Experts of a small language model.
Size: 19 layers, width 224.
Experts: 2 picks a token, a softmax router.
Below are experts of layer 10 (counted from 0) of a mixture-of-experts language model. Rows are named router (the router's row for the expert), up (a neuron's input weights, with its number), down (a neuron's output weights, with its number) and show model dimensions 0-223. Each number is 50 + 12 x the weight over its row's rms, rounded and kept within 0 to 99.
Before each expert's rows: "raises" lists some tokens whose logits its average output raises strongly, later layers aside; "comes after" lists some tokens at least twice as common just before its tokens as in all text. This comes from a sample of Wikipedia text that the model never trained on. Tokens count by the router's weight.

# expert 27
raises: "results", "career", "Career", "details", "performan"
comes after: "| ", "(", "; ", "•; ", "/ ", "\" "
router:50 52 66 68 62 63 59 57 37 24 42 60 34 31 45 71 44 52 35 57 44 53 38 35 38 39 73 65 69 61 64 33 40 57 50 40 47 52 21 44 55 48 58 63 56 45 33 52 42 50 40 61 38 41 54 68 53 69 40 64 57 36 57 23 49 53 48 68 49 47 73 44 56 27 53 68 56 47 64 62 44 50 69 41 59 43 58 78 39 54 60 36 45 61 55 58 32 45 33 55 44 57 50 37 52 39 69 59 55 31 27 61 37 23 60 50 51 47 50 70 38 44 41 50 45 52 60 56 77 27 47 54 35 58 42 68 74 67 46 54 34 32 61 46 68 24 48 56 61 30 61 36 25 62 58 59 42 48 54 56 46 48 62 49 42 43 46 55 42 64 43 60 49 46 50 46 46 56 55 52 54 57 72 40 29 60 40 50 48 42 33 47 40 63 62 51 61 46 59 24 41 66 62 43 67 63 59 63 43 44 52 26 46 55 36 49 56 41 37 51 68 46 34 53
up7:32 51 41 74 43 35 55 51 27 51 39 41 47 63 49 43 47 60 49 54 63 45 66 49 75 58 57 58 54 48 43 44 53 48 52 58 25 45 39 63 56 40 63 58 72 46 62 42 61 49 45 44 37 54 41 58 53 48 48 58 17 50 48 64 58 44 45 56 80 36 63 62 62 54 45 55 55 47 57 27 53 66 59 42 53 45 48 36 36 36 47 61 40 63 48 39 37 60 56 50 49 48 57 63 66 69 66 64 53 26 68 51 44 44 66 51 46 34 56 22 37 48 49 59 65 41 72 42 62 68 45 75 63 66 37 53 62 60 51 58 57 60 49 75 52 47 31 47 36 40 19 69 63 52 32 39 54 71 48 59 46 26 30 60 47 54 45 42 58 42 51 31 81 63 59 51 59 42 62 43 38 46 45 46 69 57 45 52 36 63 54 65 65 41 55 52 43 63 54 40 41 29 58 59 49 52 35 29 57 46 36 56 56 48 76 31 61 52 55 30 32 69 24 41
down7:48 50 70 74 44 44 57 45 37 56 63 61 51 68 43 51 56 40 50 38 58 44 51 26 41 52 56 42 33 39 72 51 47 44 25 58 36 75 56 76 63 32 46 42 62 45 53 47 53 68 54 53 36 56 73 63 55 53 39 50 27 62 43 59 38 52 40 47 38 68 49 50 28 46 48 61 58 62 58 41 13 32 41 42 42 57 55 52 43 52 55 65 49 41 67 60 60 43 51 55 59 37 55 53 46 50 50 49 26 53 65 51 23 38 53 33 30 42 53 49 53 50 52 34 58 52 58 41 49 53 63 34 69 65 53 57 48 60 39 81 48 41 68 61 51 42 47 31 54 46 28 47 52 54 53 81 57 34 57 47 39 55 50 63 60 48 48 35 62 62 37 61 38 61 57 56 58 57 47 38 72 62 60 42 39 60 50 47 76 58 41 55 63 39 43 17 41 53 47 48 41 57 56 60 58 36 37 16 74 73 36 34 49 52 51 33 70 36 49 45 47 59 63 55
up8:54 28 51 59 65 51 51 64 72 56 64 62 49 79 45 40 37 67 52 71 37 60 59 45 58 52 47 45 42 54 49 48 32 52 80 44 75 28 53 57 41 54 72 54 37 39 43 53 45 75 66 43 55 61 29 33 70 48 40 61 30 44 63 48 47 69 48 58 39 38 58 49 39 53 42 45 48 50 37 49 53 60 39 39 46 47 33 38 39 34 30 38 43 58 39 24 57 36 39 53 74 54 40 55 56 55 39 44 40 32 42 51 64 32 56 39 31 47 57 49 52 25 44 55 36 69 52 46 57 88 49 44 43 61 29 56 47 55 46 49 45 34 48 64 35 48 49 58 33 50 36 68 67 54 30 45 44 64 52 62 45 58 48 58 72 49 55 45 67 57 57 34 59 40 59 64 41 33 79 42 54 20 29 44 51 53 44 47 42 58 48 66 51 57 37 66 32 66 68 53 53 27 66 45 50 31 36 57 42 54 59 53 40 55 54 46 56 56 58 42 47 46 40 64
down8:39 48 51 35 49 33 63 48 62 54 42 60 40 31 35 46 73 46 46 62 41 52 51 49 59 56 53 45 48 38 45 51 40 38 46 49 46 47 62 49 34 30 42 67 67 47 59 80 45 55 40 58 38 40 45 56 59 55 61 38 44 48 53 46 59 38 59 47 63 81 52 57 37 63 41 46 50 32 68 69 56 52 49 38 33 52 78 62 37 63 60 49 48 56 49 76 41 53 61 50 51 39 72 61 37 50 57 41 34 62 30 51 49 78 29 51 55 69 41 40 52 48 38 58 60 69 50 41 44 38 45 15 45 38 52 46 52 56 37 54 50 46 50 57 60 47 44 34 52 54 43 29 42 47 57 68 55 42 55 51 32 43 61 45 47 45 33 39 34 80 43 57 52 49 49 47 65 53 32 64 70 42 24 32 66 68 60 49 57 84 48 43 57 53 53 56 51 63 35 53 66 73 49 46 32 38 40 50 69 12 81 64 57 47 51 52 46 37 34 31 47 55 51 59
up9:34 44 53 54 42 51 43 59 29 28 34 50 45 58 49 46 22 25 54 47 64 55 34 46 53 44 60 42 56 56 39 43 71 51 53 62 54 42 50 63 85 72 50 46 49 60 49 57 44 53 55 59 48 59 33 58 45 30 46 47 33 55 51 53 43 45 32 48 57 51 49 60 51 55 52 59 87 39 57 63 54 50 73 34 60 39 28 35 49 53 50 57 58 70 63 47 38 70 41 31 58 33 66 38 57 36 72 49 51 54 48 24 43 26 46 53 44 37 71 41 31 49 49 26 41 72 42 67 64 31 74 69 47 62 39 24 62 46 66 46 54 41 57 41 44 53 42 52 55 32 57 59 35 50 34 48 62 73 43 55 44 56 41 41 62 38 57 62 35 84 40 33 50 55 49 28 73 56 48 31 65 57 47 50 44 60 50 50 58 51 40 62 44 45 64 51 53 63 66 61 42 38 37 63 69 68 63 53 57 48 52 49 48 49 64 33 51 54 50 31 48 52 47 51
down9:45 52 48 43 53 48 50 54 51 67 74 62 49 64 41 61 45 34 62 13 55 52 48 62 55 47 56 64 37 57 55 63 29 66 73 49 42 39 39 39 68 64 34 28 43 49 48 29 50 48 77 36 35 50 47 53 28 50 62 73 55 48 52 60 58 66 69 37 31 81 56 61 36 61 56 53 34 63 60 49 44 41 39 80 31 54 33 34 51 52 49 58 45 57 54 55 39 55 49 57 49 50 49 47 60 59 41 46 43 64 69 60 33 57 78 45 35 56 46 47 49 44 41 52 53 43 56 44 37 56 40 58 21 71 44 56 48 34 41 46 50 47 43 45 42 34 39 50 52 54 33 47 58 46 61 62 53 37 34 35 38 70 44 58 36 49 57 57 58 31 47 60 55 42 35 60 56 59 41 47 68 72 44 50 58 46 40 48 53 44 60 54 52 16 75 42 67 28 42 37 59 59 54 32 38 35 36 43 56 68 63 28 39 59 55 52 48 38 59 62 48 66 53 80
up10:47 63 42 45 47 40 52 41 46 49 54 60 48 48 48 42 61 40 34 60 31 56 38 48 32 40 29 60 54 49 64 61 73 76 26 29 40 38 53 70 41 58 57 45 47 51 20 55 68 58 44 57 35 37 47 57 70 35 51 66 45 78 57 53 54 39 64 44 78 54 51 41 25 70 33 59 37 45 75 25 33 56 53 54 51 54 55 45 47 40 42 45 45 55 33 63 33 73 45 17 50 62 64 50 57 35 65 65 73 51 49 45 64 52 53 47 37 41 55 58 39 35 45 39 66 52 37 37 64 53 38 57 44 66 66 62 59 55 63 54 41 52 64 39 60 45 51 15 61 27 66 60 49 79 48 60 55 45 57 48 27 66 43 57 64 54 53 44 61 53 58 55 44 51 62 40 53 63 48 30 40 52 57 66 38 46 42 61 50 39 43 58 61 44 59 61 56 35 52 52 37 32 39 44 53 45 71 46 40 68 37 74 40 41 58 44 46 69 47 40 47 49 51 58
down10:49 52 51 44 47 46 40 40 41 60 47 67 51 33 46 51 56 46 64 35 79 37 52 55 61 52 38 67 40 55 41 52 42 57 46 52 38 46 45 31 71 60 53 65 55 59 62 47 45 62 71 39 20 67 53 60 64 64 65 51 60 44 35 56 48 39 30 43 36 43 58 38 65 29 46 44 58 58 45 59 48 50 43 71 40 53 25 41 36 58 57 43 65 76 66 35 84 44 49 63 62 48 26 62 49 49 67 37 39 50 55 46 67 56 40 40 49 54 37 35 47 63 35 65 40 25 49 53 25 67 45 64 48 56 44 42 50 61 62 59 34 49 43 56 64 50 59 58 69 46 46 59 66 70 80 37 43 42 37 16 55 59 36 52 59 56 51 48 62 50 48 36 67 40 48 43 41 22 55 53 64 44 46 44 63 51 63 52 58 39 43 57 68 55 49 48 63 57 48 56 43 55 76 58 50 63 44 51 58 66 41 59 38 29 46 32 40 49 28 56 32 28 38 35
up11:39 58 60 47 64 55 41 47 46 50 65 49 53 59 53 43 70 62 49 52 39 43 47 66 63 55 50 52 39 48 38 56 70 35 36 32 51 46 55 37 37 67 42 53 22 41 49 46 44 36 29 53 55 59 59 59 52 50 36 27 18 58 64 58 62 53 68 55 42 53 47 34 40 36 41 37 39 47 62 62 56 36 44 46 46 28 51 41 57 33 52 74 54 40 41 69 58 31 80 52 45 57 76 57 30 84 44 55 64 48 54 46 58 54 59 47 60 35 42 35 47 66 48 49 62 38 47 52 47 64 58 53 29 45 67 65 50 42 56 62 49 46 31 57 40 56 50 45 44 56 44 60 63 67 48 24 41 55 69 72 48 42 30 66 54 60 43 42 71 57 54 62 43 36 49 43 46 51 47 47 37 46 52 55 45 53 60 67 44 80 55 57 65 59 64 48 66 33 38 64 39 39 61 33 29 54 43 41 56 68 45 50 49 59 49 34 50 91 55 30 16 47 48 40
down11:53 62 76 54 60 38 48 48 28 49 47 81 56 50 48 56 26 56 35 67 53 51 50 59 58 68 64 46 43 35 55 52 46 64 20 65 51 60 61 26 52 59 49 53 68 62 43 58 40 54 37 55 43 48 26 57 57 62 38 46 57 47 59 49 69 51 50 48 44 51 49 51 55 36 54 41 39 56 48 42 65 63 47 59 52 51 38 45 65 61 52 41 53 57 52 45 61 23 54 52 18 55 51 57 48 43 50 46 57 48 69 36 67 71 65 42 42 39 45 38 61 47 53 61 44 46 49 42 33 65 44 65 43 39 52 68 53 39 56 78 45 52 45 34 45 62 53 40 53 46 66 60 29 53 61 22 65 64 56 48 35 43 13 71 50 43 56 59 47 43 24 45 54 53 51 51 84 45 49 30 47 33 41 57 57 59 45 29 71 40 47 49 64 39 26 57 43 41 50 38 55 41 59 64 53 45 11 52 49 39 66 42 46 62 74 75 45 36 37 41 50 34 53 56
up12:68 46 21 44 27 52 36 49 61 56 60 54 44 55 56 43 53 37 63 55 20 44 58 49 50 50 51 21 58 36 47 33 52 63 38 55 52 47 60 46 59 64 44 31 35 52 32 36 56 86 50 48 61 57 43 45 83 45 57 65 45 41 26 57 34 53 64 44 38 48 57 47 24 59 44 48 52 45 23 67 75 50 63 53 53 38 45 42 71 37 35 64 36 66 40 55 19 34 53 55 61 70 51 61 57 37 62 43 49 52 61 52 44 47 57 62 50 34 41 48 39 37 50 36 71 41 75 54 40 66 57 49 64 62 24 30 44 43 66 68 58 42 58 52 69 60 57 49 49 58 53 39 50 48 42 54 49 52 50 48 73 58 38 62 39 77 47 36 54 62 53 35 45 49 64 38 67 54 45 35 45 45 36 55 49 48 81 55 40 49 40 68 64 44 55 44 56 57 41 58 67 37 55 58 55 44 48 67 45 60 55 68 67 44 62 39 45 47 59 61 42 50 32 46
down12:33 38 31 61 31 40 48 33 45 22 55 48 24 64 41 59 37 43 56 43 59 45 77 61 43 49 52 29 73 47 57 40 33 42 62 25 64 59 59 52 53 44 55 31 27 64 51 58 56 40 63 63 48 42 52 74 37 47 49 43 49 57 65 53 46 56 65 33 48 34 57 56 45 51 59 64 63 43 36 46 50 57 49 45 59 40 59 50 62 23 36 37 40 48 21 49 40 72 64 45 73 46 47 67 45 54 47 47 38 77 29 48 46 59 33 50 43 28 74 52 33 51 61 44 65 45 29 63 50 62 62 46 61 49 30 47 39 52 58 40 50 58 58 59 73 60 56 53 34 67 55 50 25 58 65 59 41 37 76 80 48 35 55 50 46 60 29 51 60 43 36 58 40 55 44 44 48 64 43 49 60 57 51 43 51 36 58 57 53 46 51 32 63 47 57 62 41 43 46 53 50 73 75 74 34 57 58 46 54 62 45 52 62 53 50 40 51 59 62 47 41 28 39 43
up13:62 31 37 73 46 58 45 70 50 37 50 55 31 61 59 39 48 44 59 61 42 49 50 50 63 36 57 45 54 41 50 50 62 62 25 37 60 45 51 51 59 84 37 53 48 27 52 61 72 65 65 48 47 22 49 73 77 43 38 51 45 70 43 62 39 58 73 51 45 29 57 37 44 62 57 39 78 58 51 51 37 51 46 32 42 32 47 49 54 24 34 63 38 59 43 54 53 30 46 61 37 56 67 44 50 44 51 40 54 52 70 45 36 67 70 58 50 33 62 50 62 40 58 57 33 45 35 33 50 44 47 31 44 54 42 65 35 34 62 43 40 43 69 34 54 58 55 45 51 45 47 31 56 45 44 60 63 69 36 66 63 43 31 54 45 40 41 44 43 35 38 54 49 58 49 35 66 61 33 48 51 48 41 33 32 55 52 43 60 41 36 62 61 35 51 63 46 72 39 51 50 49 47 61 33 47 64 75 61 49 75 52 61 59 57 49 58 32 58 56 29 60 49 25
down13:54 52 53 47 38 65 62 26 63 50 49 37 40 48 50 73 33 50 35 48 56 46 49 42 85 77 36 53 64 48 57 57 46 28 60 70 60 52 33 51 64 48 44 52 54 53 40 37 37 49 51 48 51 56 54 49 30 44 53 48 49 27 55 44 64 68 44 54 37 38 44 66 30 64 43 56 55 61 61 49 35 50 40 38 35 61 52 38 43 60 56 32 36 56 45 34 49 54 64 61 64 43 45 48 33 56 35 56 59 47 45 69 49 62 54 42 57 65 50 52 62 57 45 43 79 59 45 37 23 62 55 32 37 58 51 27 36 58 52 59 54 36 45 59 58 59 50 59 34 64 40 48 54 46 57 51 33 35 33 38 33 40 54 41 44 56 29 54 54 23 65 59 59 44 50 81 40 41 56 56 49 51 36 46 65 53 86 73 82 53 48 32 56 61 59 55 67 33 37 52 38 66 48 74 37 40 37 58 30 42 45 62 44 65 42 40 63 54 60 57 44 76 44 46